config.toml
n_experts = 48
experts_per_token = 2
d_expert = 144
norm = "rmsnorm"
tie_embeddings = "early"
beta1 = 0.9
seq_len = 1024
Below are experts of layer 7 (counted from 0) of a mixture-of-experts language model. Rows are named router (the router's row for the expert) and show model dimensions 0-127. Each number is 50 + 10 x the weight over its row's rms, rounded and kept within 0 to 99.
After each expert's rows: a language model's description of what the expert responds to. This comes from a sample of Wikipedia text that the model never trained on.

# expert 17
router:39 39 49 59 41 57 47 39 38 68 35 49 50 42 65 42 65 59 55 49 61 44 44 57 62 63 61 50 47 44 48 61 39 67 35 44 59 50 47 50 50 42 53 39 51 39 39 35 49 50 40 57 60 55 65 34 55 33 43 41 45 56 68 40 38 39 51 41 48 37 35 51 55 42 58 46 45 64 61 49 62 41 52 34 63 44 37 41 36 37 70 30 63 41 58 62 44 59 67 65 51 65 41 60 66 52 40 34 38 42 50 40 65 41 45 70 52 54 54 64 40 61 38 54 55 50 38 61
Description: Article after preposition. The after prepositions like at, by, on, plus name starts in titles and lists, e.g. at the, either, upper, Saint.

# expert 47
router:42 36 46 61 37 67 38 38 36 54 34 51 52 42 60 36 67 49 55 53 67 44 31 50 57 65 60 59 38 39 40 63 44 54 41 39 57 35 55 61 51 42 54 39 45 33 38 34 68 52 38 59 60 48 68 41 69 45 41 42 39 50 59 46 44 40 47 40 40 39 42 66 54 44 55 40 60 66 64 55 60 48 44 56 49 37 39 40 42 35 61 45 57 37 66 63 44 63 50 61 56 60 39 55 62 54 38 37 50 44 64 41 66 43 44 53 51 35 54 55 44 60 38 48 61 59 40 63
Description: Infobox labels and suffixes. Colons after infobox field labels like Died: and Postal code:, plus word endings (-s, -ly) and function words before objects.

# expert 36
router:39 38 51 61 51 55 45 49 41 56 31 54 59 41 51 40 54 63 61 38 54 49 46 48 65 57 51 51 38 35 43 63 39 54 47 45 60 56 60 46 48 53 67 40 47 25 46 33 49 42 40 57 56 59 65 35 63 57 39 41 55 55 57 49 44 53 44 33 42 29 43 51 55 48 61 55 39 55 55 59 63 37 58 35 47 42 39 41 32 41 53 37 64 38 66 54 48 65 60 67 51 63 36 62 68 49 37 31 41 31 56 40 58 40 45 63 49 37 52 57 34 55 43 35 62 50 42 60
Description: Quotes, prefixes, heading marks. Opening quotation marks, prefixes like sub, anti, pre, and slashes or == in headings and tables, as in "O==".

# expert 23
router:45 38 55 58 44 64 46 45 34 58 37 55 60 39 62 36 59 61 61 62 67 35 42 61 58 37 53 51 46 40 53 56 45 57 39 35 56 40 59 55 51 37 56 39 44 44 49 33 50 53 51 65 58 50 60 38 66 54 43 42 39 61 49 38 42 47 48 42 47 35 42 55 60 46 65 44 44 54 61 49 61 47 57 56 50 30 34 40 34 46 65 52 63 39 64 64 42 56 58 65 47 66 42 60 66 59 41 42 48 38 49 50 66 34 40 60 47 58 40 53 41 70 37 52 55 57 34 59
Description: Name and title pieces. Words inside proper names and titles, such as surnames (Moore, Mc), street names and work titles, plus closing == on section headings.

# expert 21
router:37 46 41 57 46 60 36 43 35 50 36 48 44 38 58 39 47 66 64 57 66 36 50 61 61 41 63 49 37 43 36 62 51 67 38 43 59 49 58 59 56 47 54 33 51 38 31 43 47 57 43 56 56 39 63 38 59 48 37 42 44 60 51 50 50 42 38 37 40 37 39 55 63 47 59 46 51 63 63 52 67 43 41 45 38 39 33 40 54 50 54 56 60 44 60 65 31 58 57 67 42 65 38 58 62 56 43 36 48 44 64 44 57 37 41 56 53 46 53 61 43 57 40 54 58 44 35 55
Description: Closing brackets and punctuation. Closing parentheses, brackets, commas and name-final word pieces ending a place or name, e.g. Chorzów), Taiwan, doubles, Kalpetta.

# expert 29
router:39 41 37 60 47 60 39 42 37 55 45 44 53 40 61 40 55 57 60 48 62 46 38 56 61 51 57 41 47 42 48 59 36 61 40 40 57 68 64 55 48 46 53 34 53 40 43 42 56 47 47 47 57 48 56 42 65 48 38 35 47 57 62 46 38 47 40 39 41 38 40 53 58 37 70 47 38 60 57 42 64 41 47 47 62 36 36 41 45 37 64 41 59 40 60 61 43 57 64 63 48 63 29 59 64 52 34 33 45 42 56 46 60 38 38 60 45 38 44 49 39 57 37 63 49 48 33 68
Description: Name-start fragments. Early pieces of proper names after a capital letter, e.g. Se-isyllwg, Sat-han-ur, Jo-el, plus the after verbs like decide.

# expert 0
router:52 43 46 62 40 55 39 42 36 55 37 49 54 48 55 46 55 68 61 57 59 38 49 46 61 50 59 44 41 44 50 57 39 60 38 32 56 54 58 51 32 37 53 36 55 43 36 37 59 55 45 52 61 38 64 42 60 72 42 41 43 63 54 47 46 56 40 48 52 33 43 58 56 40 56 38 39 58 58 66 59 43 47 58 49 38 42 35 51 48 58 45 53 39 61 68 43 67 54 51 51 61 41 56 56 55 41 39 33 46 58 51 50 43 46 64 62 57 41 65 38 66 42 64 71 38 37 53
Description: Titles, headings, sports/politics names. Words in section headings and article titles on elections, sports seasons and taxonomy, such as elections, Carolina, Honours, Bibliography, classification.

# expert 2
router:40 40 48 67 48 56 37 32 45 65 42 46 52 36 57 43 60 61 51 55 48 45 44 57 58 59 61 59 43 39 54 56 52 62 39 36 53 48 58 52 44 35 54 36 46 38 35 36 28 54 42 52 59 46 63 39 58 48 36 36 44 56 53 45 36 55 41 36 38 34 42 53 49 40 57 42 55 57 60 48 62 37 62 46 35 32 38 41 42 42 60 55 62 43 62 60 42 59 59 53 50 60 39 65 59 68 45 39 39 41 66 34 65 37 37 56 48 55 49 55 45 60 49 54 56 44 39 60
Description: Verbs after auxiliaries. Words right after was, to, is or be, such as done, never, more, already, appointed, buried, considered; plus assorted word-piece fragments.

# expert 31
router:51 37 60 61 35 64 44 38 43 61 41 51 65 48 57 38 62 59 41 47 55 50 40 61 67 54 54 52 45 43 41 59 48 61 40 41 52 42 63 57 46 44 47 33 47 41 43 35 51 54 39 49 64 39 66 39 65 42 41 45 47 65 52 38 41 43 40 34 47 43 44 67 59 44 64 48 60 57 63 50 59 44 58 67 46 42 34 40 49 45 52 55 58 41 60 64 43 67 59 57 45 65 38 59 55 46 34 34 37 33 57 50 65 41 42 60 43 45 46 47 49 61 45 64 60 62 43 61
Description: Verbs after subjects. Main verbs and name starts after a subject, comma or and in prose, such as took, gave, played, served and first names.

# expert 19
router:50 37 32 63 51 57 41 47 35 57 40 49 62 42 55 34 53 66 61 54 58 46 32 63 60 30 67 54 45 32 47 61 42 57 39 42 55 46 58 64 46 44 46 32 52 40 43 32 29 66 37 50 55 54 65 37 59 54 37 48 45 47 50 39 40 44 38 37 37 31 44 44 65 40 63 39 46 67 57 63 62 43 55 43 60 35 33 42 50 46 64 44 69 39 61 62 50 67 71 62 53 63 45 55 56 61 38 44 45 43 54 40 66 39 42 57 49 54 47 55 45 58 39 58 60 36 38 56
Description: Table cell pipes. Pipe separators between table cells, especially after dates, percentages or scores, such as 7–15 | 6–16, plus some semicolons and colons.

# expert 30
router:45 36 46 62 57 67 48 39 38 58 30 47 47 37 58 33 53 57 63 49 46 35 50 58 60 45 58 47 35 32 52 56 41 58 42 33 56 49 64 59 47 44 54 41 51 38 46 36 33 59 44 54 61 45 63 38 71 53 40 48 38 56 61 51 36 53 46 41 40 47 35 59 62 45 53 45 48 49 67 47 60 37 41 34 48 37 41 40 39 40 62 42 57 46 58 63 39 65 48 56 56 63 42 58 61 55 41 34 35 44 63 43 66 34 43 63 52 50 49 52 39 58 40 49 58 40 37 67
Description: Clause connectors. The conjunction and joining phrases, sentence-opening subordinators like Although, While, After and Having, and a verb's first word piece.

# expert 7
router:45 37 47 68 47 52 34 35 33 59 37 53 61 44 64 39 57 64 63 39 48 43 54 62 61 59 60 53 40 39 37 68 42 60 31 36 55 48 56 59 50 44 54 34 49 43 40 31 45 47 39 58 63 60 64 40 62 42 37 44 48 47 51 42 49 45 42 36 44 36 40 48 61 41 61 40 50 56 61 62 58 43 60 59 53 35 36 36 40 45 57 43 57 33 56 59 39 58 55 62 57 54 38 58 59 53 35 45 40 47 60 44 63 31 39 64 46 54 49 57 45 61 43 64 56 45 35 64
Description: Vote counts, table words. Words following numbers in election results and tables, such as votes after a tally and Turnout or Majority, plus odd digits like 7.00pm-3.

# expert 9
router:47 48 51 59 52 61 38 32 34 54 36 41 45 42 58 38 56 59 55 47 54 45 48 67 69 56 61 52 35 44 55 59 46 55 32 39 62 44 60 52 58 35 52 38 52 36 46 33 48 54 40 55 53 47 61 41 59 41 42 42 44 58 53 47 38 52 39 34 41 39 41 51 57 33 58 45 58 65 69 63 62 44 44 53 45 38 38 44 51 45 57 40 61 41 59 60 48 55 61 67 56 59 31 59 61 67 40 42 46 40 61 34 58 41 41 57 52 40 46 56 39 74 40 47 58 60 27 66
Description: Space before numbers, concessives. Space token after commas or colons before years and numbers in dates and taxon authorities, plus but, although, which, born.

# expert 37
router:50 40 36 56 47 56 42 38 37 65 32 53 57 30 52 31 62 64 51 51 63 49 43 53 59 41 54 55 39 35 52 56 43 67 39 37 54 52 58 57 40 41 48 39 44 41 35 36 48 61 53 54 60 29 60 45 59 38 37 39 40 52 58 50 50 38 53 37 39 46 31 50 54 34 66 46 46 63 57 50 62 46 47 49 64 38 35 37 44 36 48 43 65 39 63 67 36 59 48 56 49 64 37 63 57 62 38 39 40 43 60 41 59 37 44 53 49 44 51 57 48 52 47 32 57 64 37 58
Description: Articles after copula, founding verbs. Indefinite a or an after was or is in definitions, plus founded, established, formed, created and credits like Produced, Cinematography.

# expert 45
router:48 39 41 55 47 62 48 44 43 58 42 58 54 42 67 40 58 60 56 46 50 47 39 56 63 46 55 54 35 43 64 63 51 60 29 43 52 44 55 58 45 31 53 37 52 32 44 39 41 47 47 66 60 50 58 39 63 43 34 45 44 49 46 40 36 53 39 37 46 37 37 61 57 41 55 45 59 72 55 62 64 40 47 58 29 39 32 39 37 40 65 44 64 46 62 60 39 62 48 67 59 67 41 63 63 51 30 40 47 36 56 46 60 40 44 62 35 60 52 69 43 59 33 72 55 62 36 62
Description: Nationality and scope adjectives. Adjectives like national, local, international, Russian, Italian, and group letters or part numerals in sports team and tournament articles.

# expert 24
router:50 43 51 57 55 60 41 40 42 53 39 45 49 38 57 45 52 58 44 46 38 47 48 52 65 60 48 49 35 41 49 64 50 57 35 43 47 57 57 53 56 41 54 38 48 43 48 40 41 46 33 54 72 38 56 39 56 49 41 40 49 43 58 49 38 46 44 37 40 45 41 50 64 40 64 38 58 60 60 62 64 40 51 41 47 39 41 35 34 42 64 41 65 44 65 64 32 70 56 57 45 62 38 49 64 53 34 35 48 44 57 40 54 32 46 70 55 48 52 56 36 57 48 59 63 36 36 66
Description: Determiners and pronouns. Articles and possessive pronouns starting a noun phrase, mostly the, The, This, It, her, his, and parentheses before abbreviations.

# expert 33
router:37 45 50 61 52 59 39 42 33 55 35 44 57 35 62 31 51 66 45 56 58 46 34 58 59 38 59 47 45 38 41 58 49 56 37 38 56 61 53 80 50 44 50 43 54 34 39 45 52 54 44 57 54 44 61 36 60 44 37 38 51 51 63 45 36 45 46 31 44 42 43 53 57 45 65 45 55 68 55 44 56 46 42 58 51 34 37 31 61 42 57 44 58 39 63 59 43 57 52 64 51 65 46 57 64 60 38 39 63 40 54 37 64 38 38 60 44 30 57 50 32 62 40 54 55 46 36 64
Description: Sports rounds and stages. Competition terms like first, second, round, final, season, solo, overall, and date digits in sports fixtures and results.

# expert 18
router:55 34 46 60 44 61 37 50 43 51 35 28 48 38 60 36 58 60 52 63 47 52 48 49 65 47 61 40 46 31 42 62 47 58 44 38 69 47 55 57 55 58 51 46 49 40 38 35 55 54 46 55 61 45 66 37 65 45 37 43 43 47 47 44 50 45 30 41 39 44 35 45 49 42 57 41 42 53 60 47 69 42 60 53 48 39 29 32 45 39 60 43 60 35 64 62 46 62 64 58 55 64 37 62 71 60 35 38 53 43 54 53 60 35 39 67 42 49 51 44 34 55 46 45 60 53 36 58
Description: Punctuation in stat lists. Parentheses, spaces and colons inside numeric lists and climate or career tables, as in 40 / (5), plus nouns like poem, book and minutes.

# expert 32
router:41 37 41 59 39 57 37 32 39 55 36 40 62 35 60 44 54 68 55 37 46 47 39 50 63 42 58 59 41 44 48 59 55 61 33 45 58 43 53 60 40 49 52 37 48 40 32 40 42 57 44 52 59 42 66 38 64 54 44 43 43 63 58 44 41 46 32 42 35 36 36 47 60 42 63 43 57 59 60 54 62 40 57 48 45 42 29 42 37 38 62 57 56 40 63 65 37 64 61 57 48 66 36 62 62 62 37 40 48 46 58 36 60 37 44 56 44 62 54 59 46 61 36 54 66 54 38 60
Description: Common noun word pieces. Second or later pieces of ordinary words and compounds, such as Car-pet, Farm-er, memory, metal, ments, per in emperor.

# expert 43
router:47 42 53 64 46 61 41 43 40 54 42 54 56 38 56 42 56 61 55 50 46 52 35 53 53 57 66 58 35 42 52 62 38 63 53 40 71 53 61 43 41 44 46 40 56 36 40 34 40 41 40 55 59 48 57 41 59 50 35 43 34 48 62 40 42 43 37 41 42 41 50 57 57 47 69 36 40 62 60 64 64 39 55 52 46 35 37 42 48 43 61 42 56 38 65 56 41 64 59 67 53 61 40 60 64 61 36 41 46 39 60 36 57 38 43 62 40 44 47 62 47 59 38 63 64 59 36 64
Description: Occupations and headings. Occupation nouns in short bio descriptions (composer, singer, director), plus line breaks before == headings and abstract nouns like law or definition.

# expert 4
router:47 40 56 61 42 60 35 50 38 51 37 42 44 43 59 27 53 63 43 63 52 47 56 59 61 49 52 45 46 37 58 61 57 56 40 38 45 49 56 59 45 42 58 37 41 41 37 41 47 51 39 62 58 42 64 45 66 35 37 41 36 49 51 38 43 46 36 37 47 36 37 59 64 35 64 53 52 51 72 53 58 33 57 56 57 47 37 41 43 42 60 52 64 35 59 63 40 68 57 55 50 56 47 53 61 57 37 38 55 46 55 46 60 31 33 65 54 51 67 48 43 68 42 47 66 45 45 55
Description: Punctuation after names. Commas, colons, semicolons and periods right after a person's or place name, often in lists and tables, plus said, stated.

# expert 8
router:50 38 42 63 28 65 39 34 41 54 39 51 52 44 57 41 57 64 55 63 62 44 39 46 54 48 71 50 44 41 44 70 47 64 40 35 55 47 53 63 44 43 42 34 49 37 44 44 35 64 41 51 53 29 58 38 60 55 41 40 38 48 55 40 40 52 45 38 36 35 35 47 54 40 60 50 42 55 59 52 63 45 51 49 56 41 37 36 56 35 50 48 62 39 58 62 53 58 55 68 57 61 39 62 54 55 40 44 46 49 65 46 61 43 47 58 46 49 35 69 41 62 38 56 53 61 35 56
Description: Starts of table cells. First token of a table cell or list item, such as scores, W/L, name pieces, plus sentence-opening For, Despite, Since.

# expert 25
router:50 40 49 54 52 58 38 47 43 56 37 53 53 36 54 40 63 58 51 68 45 34 49 56 60 38 48 64 44 37 52 63 42 57 46 41 53 44 61 54 33 41 47 43 41 37 33 35 43 56 49 52 69 53 59 37 69 38 32 45 46 56 51 38 44 39 38 29 26 33 36 56 63 44 60 34 49 56 56 48 55 46 57 54 58 37 37 46 51 41 60 40 63 40 59 63 46 60 53 62 63 61 36 64 61 67 37 37 37 40 54 42 62 39 44 68 55 59 50 62 38 63 38 49 56 46 35 63
Description: Numbers inside parentheses. Digits right after an opening parenthesis in weather tables and scores, also would, later, he and semicolons in listings.

# expert 16
router:46 37 52 68 36 58 40 47 36 55 38 52 50 39 60 48 53 72 53 51 38 49 48 60 57 30 58 50 35 39 47 57 47 66 47 37 54 42 57 57 49 48 61 39 55 29 36 39 47 60 35 61 63 66 61 34 66 49 39 37 27 50 51 45 35 42 39 38 44 39 42 42 70 40 59 44 44 52 68 53 63 49 59 44 42 43 36 38 60 42 65 48 64 34 58 63 41 61 46 57 47 60 40 57 59 62 39 45 54 47 56 48 58 36 40 57 46 49 57 50 41 65 44 50 55 51 35 60
Description: Hyphens and mid-word pieces. Hyphens inside dates and hyphenated Asian names, and word pieces or adjectives mid-phrase, such as late, full, about, billion.

# expert 10
router:52 36 47 66 57 58 45 40 32 49 41 44 49 43 58 30 64 55 56 47 47 40 43 58 65 50 48 51 42 44 50 60 42 66 43 39 60 44 60 53 45 44 46 36 38 38 45 35 49 59 39 53 60 48 62 44 64 50 40 41 51 39 46 37 36 45 41 38 46 39 39 53 63 36 55 44 43 55 56 55 62 38 57 58 50 29 39 41 34 45 55 53 54 40 54 62 39 62 52 58 39 60 40 65 62 60 38 43 44 46 54 46 71 38 34 66 46 46 45 65 35 57 45 53 56 41 40 66
Description: Table cell separators. Pipe separators and digits inside numeric Markdown tables of sports statistics and results, such as goals, points and percentages.

# expert 11
router:40 42 51 57 39 62 35 36 37 54 39 49 42 49 56 32 69 61 61 62 45 43 41 49 53 48 55 54 43 39 45 60 38 60 39 42 53 60 56 43 52 51 49 34 48 39 39 39 52 63 48 53 60 43 66 38 64 50 39 45 47 60 53 49 39 51 37 33 46 36 41 58 58 37 64 51 41 52 58 56 62 48 75 47 43 36 32 43 40 42 58 57 62 39 58 60 48 60 54 62 47 60 43 57 62 57 39 35 43 47 60 37 58 41 38 66 49 47 40 59 56 62 39 46 48 43 38 65
Description: Prepositions and connectors. Prepositions like of, with, by and for in running prose, often after a noun, plus plural endings and digits after dashes.

# expert 5
router:42 35 56 61 52 65 36 39 42 58 45 45 53 40 64 40 51 63 57 54 43 48 46 49 62 51 65 60 42 41 53 60 44 62 36 41 56 45 58 45 43 34 43 39 51 38 38 34 52 47 45 45 64 45 59 51 56 38 36 44 25 57 64 44 35 41 36 35 48 50 42 58 58 35 65 50 56 58 65 57 62 42 54 50 46 34 37 35 40 45 59 50 50 36 55 66 43 64 54 68 64 56 39 59 65 59 40 42 43 49 59 42 63 36 34 63 50 53 41 52 43 65 41 67 61 49 44 58
Description: Role nouns and agent suffixes. Role nouns and agent suffixes like -er in job descriptions, plus hedging adverbs, e.g. presenter, rower, champion, member, nearly, almost.

# expert 39
router:45 39 36 61 58 61 45 32 38 50 44 44 48 43 60 37 56 60 64 54 58 48 39 58 59 51 65 64 39 46 44 58 50 62 42 39 66 47 57 51 44 34 51 43 46 37 39 38 44 52 44 59 59 53 61 40 60 51 33 43 41 56 56 46 45 49 42 38 55 32 34 62 62 42 61 44 68 65 62 64 58 41 48 56 36 40 41 34 45 40 52 50 62 38 57 59 46 67 45 63 55 54 42 55 70 65 37 38 48 41 59 44 58 30 39 62 57 48 61 55 44 63 40 46 59 46 33 59
Description: Clause-ending commas. Commas and periods that close clauses in narrative prose, before and, but or which, plus possessives like its and their.

# expert 1
router:50 41 53 49 43 55 37 37 43 62 33 52 50 48 54 42 59 61 71 48 53 46 41 52 63 63 67 57 41 41 54 61 45 60 35 39 60 49 57 52 33 37 47 37 28 34 43 40 64 61 49 48 56 57 66 40 57 51 39 41 53 63 47 44 32 43 40 38 45 44 33 49 60 41 59 40 49 64 60 58 60 39 51 62 46 38 34 40 47 40 63 49 63 38 69 65 49 62 57 66 47 60 41 61 74 67 40 34 46 52 57 46 56 38 49 65 53 50 56 57 54 62 44 41 62 51 39 62
Description: Destination and relative words. Prepositions and relatives opening a phrase, especially to after motion verbs and where, which or whom, e.g. went to, regions where.

# expert 41
router:47 36 45 59 49 61 38 45 47 51 37 38 46 48 56 32 51 64 50 47 52 37 44 62 59 51 59 63 45 38 46 62 57 64 31 42 50 50 58 50 50 40 49 38 46 38 35 41 58 46 44 59 69 59 61 40 63 48 34 41 44 37 40 47 38 45 43 43 35 42 37 60 61 37 67 45 45 55 54 53 61 41 63 39 38 40 31 40 41 40 59 49 64 37 57 56 34 64 66 55 48 64 42 60 62 59 36 43 44 46 49 46 67 40 45 67 33 61 61 56 41 58 48 49 66 38 44 60
Description: Verb particles and coordinate pieces. Particles after verbs like out, off, down, up, plus UTC and digits or marks in coordinates and time-zone infobox entries.

# expert 6
router:42 41 40 66 55 60 37 36 43 55 40 46 53 42 60 34 57 61 65 56 51 44 43 66 64 54 54 51 36 29 39 62 39 63 47 36 65 53 56 58 48 28 54 37 37 40 41 38 63 51 41 51 56 47 65 36 56 44 37 39 49 48 55 46 41 47 39 37 43 44 43 59 60 37 63 49 50 62 58 70 61 42 54 67 53 37 38 40 46 49 60 44 71 39 55 59 47 62 57 65 42 56 36 63 61 59 43 39 49 49 50 45 64 40 40 60 55 51 51 55 45 56 40 67 57 44 43 54
Description: Suffixes and role nouns. Word-final suffixes like -ing, -ed, -ly, -tion, -ity, plus nouns such as role, interest and important that take a following of or to.

# expert 40
router:46 34 48 59 39 56 43 39 35 56 38 45 51 37 57 36 58 66 55 49 44 49 42 62 64 50 60 57 33 36 39 65 59 66 42 41 63 55 62 61 54 54 59 43 53 33 39 45 45 68 49 59 61 54 63 39 66 52 48 45 45 56 52 52 40 52 42 40 40 38 40 55 59 36 58 45 48 54 64 56 64 35 56 45 55 43 33 38 55 35 64 45 59 42 59 61 37 62 62 58 61 58 43 63 57 60 39 37 42 40 59 39 63 40 39 55 45 52 49 60 40 62 37 35 57 33 38 56
Description: Name-internal syllables. Middle or ending pieces of foreign place and personal names, such as ill in Ismayilli, enberg, stad, mann, ald.

# expert 28
router:41 33 49 59 36 68 31 45 38 56 38 57 50 45 57 33 50 64 61 70 56 44 45 53 66 37 56 59 39 30 53 61 50 61 35 43 62 55 55 53 54 39 51 44 45 38 36 36 53 40 43 64 52 37 62 39 64 42 38 48 47 71 46 55 41 47 34 36 42 39 39 49 56 43 64 38 54 60 64 51 65 55 58 49 46 43 40 41 42 42 63 38 61 41 66 61 53 67 49 55 54 64 34 55 63 53 35 39 46 29 57 47 60 39 40 61 50 50 48 58 42 67 40 50 51 39 36 54
Description: Table and infobox fields. Infobox field labels and values, from in competitor counts, and cells in statistics or league tables, such as College, Party, Height.

# expert 13
router:45 39 45 54 50 58 42 37 36 57 45 55 66 43 58 30 57 59 66 65 59 41 30 59 60 36 57 59 37 44 56 55 45 58 39 44 57 50 61 65 36 54 66 36 46 35 38 42 60 52 40 56 54 42 57 40 66 43 32 39 45 52 62 51 41 51 37 40 39 37 38 61 57 49 58 49 42 59 66 44 63 44 48 39 44 39 37 43 57 40 63 41 55 34 58 67 51 60 52 56 66 61 37 64 65 58 39 41 40 49 70 46 55 38 46 59 41 56 39 62 52 63 42 38 51 54 42 59
Description: Plural nouns and reporting verbs. Plural group nouns, quantifiers and reporting verbs in running prose, e.g. people, soldiers, several, both, described, mentioned, according.

# expert 46
router:51 39 50 63 42 56 34 42 36 61 40 44 68 34 70 37 50 69 64 36 58 46 41 66 60 47 55 52 40 44 49 59 41 63 47 38 52 52 56 49 47 36 51 39 57 40 41 45 36 58 41 54 62 37 65 36 64 69 40 34 58 64 49 48 37 47 38 44 42 45 38 52 57 40 57 41 44 61 64 59 60 40 46 56 57 38 33 35 59 45 61 43 65 39 54 60 37 62 49 59 59 56 33 61 62 62 43 51 51 47 62 48 64 29 37 68 33 55 42 64 42 63 37 53 59 40 42 62
Description: Infobox dashes and event nouns. List dashes starting infobox lines (Country, Length, Founded), and event nouns like death, election, invasion and marriage.

# expert 35
router:43 42 51 65 40 64 36 46 42 61 40 44 49 46 60 40 57 58 59 51 76 38 41 62 66 51 54 55 28 41 48 59 50 62 41 38 56 57 55 54 47 42 50 38 36 37 41 37 47 40 41 61 48 51 61 38 62 40 36 39 48 47 50 48 43 45 46 33 41 43 36 52 53 42 60 40 42 50 64 50 63 35 58 29 63 41 39 38 55 39 53 40 62 44 65 65 44 67 61 56 53 65 49 61 62 63 36 43 38 47 61 44 58 43 37 65 45 54 53 53 44 62 43 45 60 53 34 63
Description: Sentence and row ends. Periods ending sentences, line breaks ending table rows, and final word pieces before them, such as leaves., anniversary, Hindus.